From a checkpoint of a small mixture-of-experts model trained on Wikipedia.
Size: 10 layers, width 256, 35.1M parameters.
Training: a variant of SOAP for the experts, 747M tokens, 2850 steps.
Below are experts of layer 5 (counted from 0) of a mixture-of-experts language model. Rows are named router (the router's row for the expert), up (a neuron's input weights, with its number) and show model dimensions 128-191. Each number is 128 + 32 x the weight over its row's rms, rounded and kept within 0 to 255. Numbers have three digits each.
After each expert's rows: "comes after" lists some tokens at least twice as common just before its tokens as in all text; "gets" lists some tokens that make up at least twice as much of what it gets as of all text. This comes from a sample of Wikipedia text that the model never trained on. Tokens count by the router's weight.

# expert 108
router:121116122212114115127109148117125080111094159150103097157134115132124112096149133117134179150172068187109083179115149096028121082176152103157117112080034115145115109134102145120085156138101089
up0:138131146127141151133146116185123166116112167125150136113111119076133143085151117111116083169210139146082080096132076110120129147085169146123154109108093145099137119132135142158165111161162029
up1:170150149070082129131086135155129108110102119127179120131129094124160173093149175141128187230106093162125089165113110104124128136144218154129183111087088116153111132122123174094121120131105095
up2:163140137131123110097121124087167110162117138091086091189096130125128189154129107068129186123140079135130127120103160076054190114127147157140095068122126102134114095139179081087102115120122122
up3:121140150156136138130169208179124134097140102120149180184118122084108118117169115151150160174135172176146128100104113126157112127154155136136164174131167112138087140189152125058168166175114143
up4:102103133131125081150128160090134169186144123138164130140110138170143120135119076119159150143143121099139163163136194132121163169128133158141138135214138136118138136128159102119107173130138100
up5:123103123136078105171143134059137077105145112153167094123107161186155138138138142104097110147134044086109153150113161078103103134091139141111135110114108167150149118102098197180128149141178110
up6:129154104113109074116095181170142131153096134155164066191158118146089153102100138073146104161185110165061082081115157115095157134115139098138208148143133138146148100162106120144193154140114140
up7:118169112179086150066127122178079106117102158170097107130165179116187104113095084065129095212103132123117212131152145139156141157179105072115093158091126126139113149141141166092120096162117076
up8:170146071157090149164165128077145142094148200066138143166151125169142125110015162158116169131094152146131167140133109124069147162071121078158142121132129147149153136135171080067098134118043080
up9:069098128088126152093143161141127121129119139139080085095110150211099163142183203188157125124076138182090164122148120137159118119093072132156116074090134089126144114139110072089116124149061064
up10:156111077115138138129102158135138159123120150148142111110067074126096114074151082111146100167149059142089120111121127122119161093090117103162084073126057146124097197147104084061106086130143112
up11:110116154166160166180128147087150145119128160139116108133114139158111149077142101162161082108111123093069079143156159139131137084143174127154209173139073126108089096132161070109144109077127134
up12:124119133135137146113131080086160130126071131138145151131182148083181099147143091094114129115155148095124064185106142169125105138074145122098117151090086112064108136183097089216109087113110164
up13:133102105094148076104155119226133114090106108120113054142164102133154169116129144088044196154130105116096128097093105077120118184117126093088082126140080110124106146036139131129104100079129156
comes after: ",", "),", "\",", " .", " However", ",\""
gets: ".", " and", " but", "00", " which", " that"

# expert 69
router:147119058120146126147129139170062104115124106144085157114043141083169117189150127118063150177136150151051133173157110096089148097121164066166144125135206205120084112146165139122083172129101115
up0:140128088113116112142155107091120188137129187070110166111162165086142092081103116122132149140165117151103129115084097088133135126102112126157089124161181115109170126139170192162105100090118107
up1:136106089041172137138126109143102181168134127127108152180162149103203098171171104163086085174169163154119098163082125131099131054129179095106175178100126129105091120118099151124088115145123149
up2:176115065109103120159137181134155164101161111121147123135108110205131106098102124101103109162147122115183157165160130117118105145116101123169128122203135129177110112128153119132146103127087148
up3:073151160136116147084178125143189094141173132124121146116095159053144115117151124113072099179162183145106133093079123117103165080142162078132110145163139118149121154131189132141125129146128103
up4:099135146163164090171100140141114158109162154126095144106105124116223125136085111136095142128120108119101160104148153100101101091132091114127190131175195132137138142130154167144092144156135117
up5:117091074076122080198112147207102117099138116140130128170152090084135133165165083170161131148093099164132181081071088086133136146163139057128111017149133030134164171141044142143144155154143118
up6:121122173110198126240175150129132152146139114119103135174105077115135102122183069120087143139183143100116131090077103095139092109103109112089184142142151143134129106203105104139152114101082065
up7:173139084105105055156118143127147144163133137102091146131078084106092158150106113156141130135179087147177079137081138053148154122153097088121091103147136099111159091091125154165115185134154072
up8:118148056099127200142149109101123130107182106081183196188091127063136096163159146124089133170072147132103134168126164110139165074180073135168124137114164151161134179121150072091110129137119118
up9:117154109085111145127168113115161103154078148182099149147053112137153125127130099100145129146120136201192139076107117136107145146176139089152142134166216157143144136129122121088130146136157147
up10:171116157101179129131097135160163088162169129127098067106159084074118151155143124164148119131127116112147094100138170097140134087142147162098209089128154116129111127137117106118102184170103132
up11:176101115094117137141118117150103147154045112139097113194161153104123114128157147137144172133133162154145157151116142126106135172048153126112137169145134112110113061175129094100135100120131136
up12:125123119115142076127079195129130123119140209126120124120077109130124112132125140063129101142102169084090124180157125150119146147162156097107147166147102119078155166138168054107110108115093099
up13:140118144115125138160150150112093157031070106116109219124175125148153117065109106118124094152102144095073136192126188140127141113081131104174132176175149137065122092134109108167115093153094129
comes after: " of", " a", " the", " and", " List", "'s"
gets: "'s", " of", " the", " other", " new", " local"

# expert 43
router:136080086098135125172144132127055157148077096152098108094131182126137161174107167107076102145118124137075095127156139087123185098144173097142166103154151193139140106121145126102034154144118107
up0:144122098062134118147161171083170143082110083129140191113183171116120168145119101123157129134147174172107095114101158221142161145119179090116152138123172112091106084124136085121145078115108088
up1:120180079115099098167169102087029107111106113061192113135130100130161099130157132077117125134148137061114149166107198109148116147128136140154122083147127152095135113106166128125156151112145127
up2:124163136059127107188134134063141082139159119153095159147133111054135133139141148164193137177154112104164124087107160089125101104143144158069161066145160144098179112178084134124107107156100182
up3:174120099144086154150187157192166179124132071088093180105140115136165133165164172145121138125160071151116136132110044147162109062154127160157128073176180152110179076158111108115145142122082099
up4:138132099075156142154162201102131103096051148070080086160160153152174136193114136151118108126108164145120128075130104122114136168190161098110127101185059094173129144143129120146122141165073131
up5:153162150098120096080142109117107129125163152110121151129116143154132124183136083170079122128097151144096150122107144071231156125183140156148150093177109153103131145134126125162099118131091140
up6:126083117149107188170131116124120093122131073167135102105141190106098161163123164106126138195078094152122143164121160146159112140127195130147170178148154131160096130145200097121013151143135137
up7:098114121065109103168121180119144110209074178106059057086114100167093128081177131120062089133119174117114125162119152174111161103105111153088139125141109152086193132114145084149148149100097179
up8:113120101164072091104129163191143153113126156148118105124147158096119142134195164095094167135138075131122062129099122082192141076069156085175125165171130211101104130149133137125084093057131174
up9:119144086170166093107111127104196145148143140195169131139125086135114080093124216133112134159124091119181157142166163125145171063139115140106124121120145136114088120115152096122103128066073174
up10:168112064099211106145134092183107112156101135130149093144071114113129073049161113113106097091106166090187174130130114101141161097103076143156118184086180131140108112121099151081108157165119162
up11:123192094196120159121145145119161138100080164150135106109165108158136144117119155063104077145105141121127097091127140099159138159150114123142169162113120203108134143097149131143094127113053111
up12:100163128129132172143152124107157152148117146118110204131145194109148144129148095190169130148125149159142045158151159126147167095119141071094098074148133151149103151153162069152133141073156142
up13:169125165157143158108139129159108178119190146153111108044140123096139142127151116144100181170090122086096139121117173181155143085171155130164120124124136134126130112144116093211126116149175144
comes after: " a", " is", " an", " was", " =\n\n", " as"
gets: " a", " an", " of", " American", " =\n\n", " one"

# expert 11
router:087104125148151129151109153091090165118152133150178118088127121123163121156144123137111143107200092103171085133066183130081181053173152126123083136139098145157114148048147110081082140136085144
up0:128089161108170162181109071132158109083150205086148061162127171172131145106157092122092072154146131151134135093105137182132107123187116125121121141163148146135107153154127142099128185159067082
up1:107128089112107119185109140180159177110065150117193144163155149166118162112106071153088153135073168136179148136155164127106160127086152183125076116164089127132086130144127129161136140087087093
up2:180094108131108157125079156135132133128168091127120139160079097133099109144170131044139114086145119102161117182118130151178090104111076154113137069127121097176108135132102129159190110142141124
up3:105089107167172141125162172061119140109140194143131115149159144138184148112093188138155094088162083098161104026115134121120146129103126084194097108166044117120119173127150145101113081130108132
up4:175114064062118180099154144109123167092099120215186114168071178111139098106097150128112100144179146141171147109121130155100179096127133205161150103148110163176125202164132125119159081136123155
up5:116144122125138178137158175099147140133132117111146083180152083180087167101151135149112169097183089100072127115174128177132223109099114124111130090052113133096123119147116143111073159099072150
up6:112087122075089080151115118127147174087074096197126151112165136116126128078165095184077144137132117078167097126134161108156128197120176124156165114113169134145138157127095160125156109097112181
up7:118140162118126094104149141086133160114190153168102174135136148067116128116138163153105150097110120141185105165113208081143139100070154167138127075172162159147111162159176118071135136121093107
up8:118097171126115132104115150106160127180137105223161133124091184144167148126166161182112162200129129121123104126069124122087127116164176115076134094163139087141207086116141136163155120156131081
up9:119118135193118115185135173076113117146089130109120086130124113081102115096160133150161112107153158118178191125068127131127123121031131068114117132135033136091184117161118057128122167096155181
up10:120089138092160135148124165204100178162155085122101084148119125127140115119136156117089053200121116137127172132154179100083120156160112104144135190140168148143116148106123176098148163123134111
up11:139138169203068112143113114120085141117089062166194151102118111110114093083089092169129112186173153109124116111098119123144101104046174154134107128147175119126160100127156110155122115144093101
up12:188120119099159161117140158137085127093094101124197156112120093106192113176178171143144097085163120133098128148148187184080136167107106130157121130103162150159114171109086167136128090178085103
up13:061121156153115092155143185107113128138113095142154107045100091137141136148206098063130144177153129074163139079090136117106122133111181122177123157145178136152135158092109166112125115110128137
comes after: "20", "19", "18", " season", " career", "17"
gets: ",", ".", ".\n\n", "==\n", "),", " and"

# expert 48
router:090134166155132126242106148160079161121129103182114174088111150073124152113099157109126138103133122145167057138074120140160140139157131124150149122139115225184076098078130132105118106183116128
up0:140109129125118152135096099168108159105100197171132131197112178106157182170149138129101154142133208148159187158115090093153150142094152083092104175163137130152149134096070102130138138155165117
up1:136100149175113118137119114129144162056093152135092135154132126069099125158115148117153168140133079224107114192115151117144176142092110195152159122191165126124078129072132141150105033143128122
up2:109081160140123109121125082102155118145130146172187166098144132086168102141150168071105086098100145122151088080108121080132122138159170118114115135224100133133123118097130179113114124091085126
up3:133155119116173145115057070164097087155176143084114090103144102101152106072130068130121170100132127132190131149156140116113144109125108161108154107106125195103162160116140131120105105188140129
up4:162111116146056102147131080141134126161172129187087158155070166146086180140097119099101133187139120154165104102129140080072126138241156150126116151128095190142125134163127086128175092126093129
up5:131155102177095129145140168085143104173122166128103096112119219105085147123157195084135089083090128115119103148168151175097106115139083179191162132163125135147113150081077087093113170143107121
up6:133134041157167083130100125110084192156057100100112168126152147067112113071122051131144196129116123155144061131079084096136128101166105116164099194127139159140098110094132187157113128179136159
up7:125149152125118145098158189144107177062120162199120092116114132130157124177082095112138111152090154059131121172083116152124128159111098188182162077083173159157101169147119119115104149170202156
up8:108119142104087087152100093152114189141126143136111146187112107105096105149122106140110158110152079089155107097154175177196192154185150075132102153085158157159124150122139146146088140097148142
up9:108121142116137167124175165104134166122112185103115131096049218111120172116137184114102107083041148121113171196145164128107132131116128119056143060134118118208108106134088175142136109155117125
up10:123123131088186153176179152155182160156166178095188116127091136141116151143129085119195160134101149147147114102098137094128113114098070163118166113108153133166092127151149132108084136153099128
up11:170188106138134085162123116107127113164122155126116202164111134056141100121141170112111137174161094167088088110093121120113157118192089074120130109156189110102122111130149095100155118077141099
up12:101180176121129131133073154163153114126173102158068126091141125115095200104087139117128155105056154065171133108084148192136136127221168123155113072154123120066122120098098112101190091119083086
up13:093115185131105107166109056123108185151134145076126172137082176152160125164159106142104120147098117128083149139162140127159156113153155126109196142149104134151097127165076075159139183117108137
comes after: " ", ".", "°", " (", "′", "19"
gets: "0", "19", "2", " K", " M", " P"

# expert 61
router:097119147127061164121094209138145129118157172157120177139111116112139141168125105152107211121169098100148124133122189134111127045223202114121104132156087165128133120135158150108102161160098165
up0:135129159148084077141100110154176137095127115137135090119103123131166153159134082104146189101131102093153135105153126157101137161155189067168129111161106146086126102119137083113136084122143180
up1:132208115121100175100126123135146077086106135108132137102122171088095183159127114079146095092110142123179161192128146158178146158118119150099116130105124133152159127129098131107072125117080152
up2:120156129116106167134122187134110104144126162118150107161100063104153109115117091092080169149139123137124131108107113121183111121155132154102191097164223191095120150155084083112148106183132122
up3:166088120180166149114147115173164155143101171113113144125145182192138158122136150107125136137122105132110202163110147165158206087180144112109162135063165140181125138149107158112104153103127110
up4:133087127105095101094100142197128128171195144115101091132108123075166119118171128151116119147184139154090152159120141119112099080206171120068112164142148117163047149153146080099108150132153148
up5:090179075118115179178131132113154117137073172102146128116065162134116141134121146178114132117101091108120098176185138152188127118212136084118119152086090150203120132117132082099085109121169155
up6:100067103154106111098124115177101134140152132135128091183092153148115149111142128161081135139050109113129104211129159140200098172125136100129089150185039130115135165083183152128101114100078076
up7:097109183096109087121171074092141146152125150184181193153105077134172138094084154116124114182124085116115159108036197133103132132110091110136158056146108128134101107126097161096158114133078142
up8:135140092114119128088090101163184122143124170135105061140219112089174140193121129145102176135118162138121074088079112038128179185102149158092153121180133122161136110148116065138123149157096162
up9:113146151146119115104153160147130131161134172201124160149077107142093161162095191118126102095145170128118106123134139120136099155192066134147110079141145093135148096114043111157115140051068134
up10:123164115159141132115116161133138137079130078105095093114150068079088124063137123169122130110057104127172165145083152088136138104124173114152184134096096106155203102104148118115145106178060121
up11:141124121136082106144117105163151120130079128177161119111157103087133130150145088152157118125190146115091077133120137134162130170115178120108161099186142128131172139115175150097156127137114144
up12:118114170134092100091122113138140147110112140165088070138149169165120116092149092115128080173127120132126115136163228106109115149067095172100092105145144139103172066123110074072159128145084146
up13:104164099100110160155109097161125081151064188137100115175098115115156106100162134161138110087192114161150118186068114096133129149141164115085051125115156136092087143138128140139132128151165116
comes after: ",", ".", " However", "s", " time", " year"
gets: ".", ",", " that", ".\n\n", " which", " where"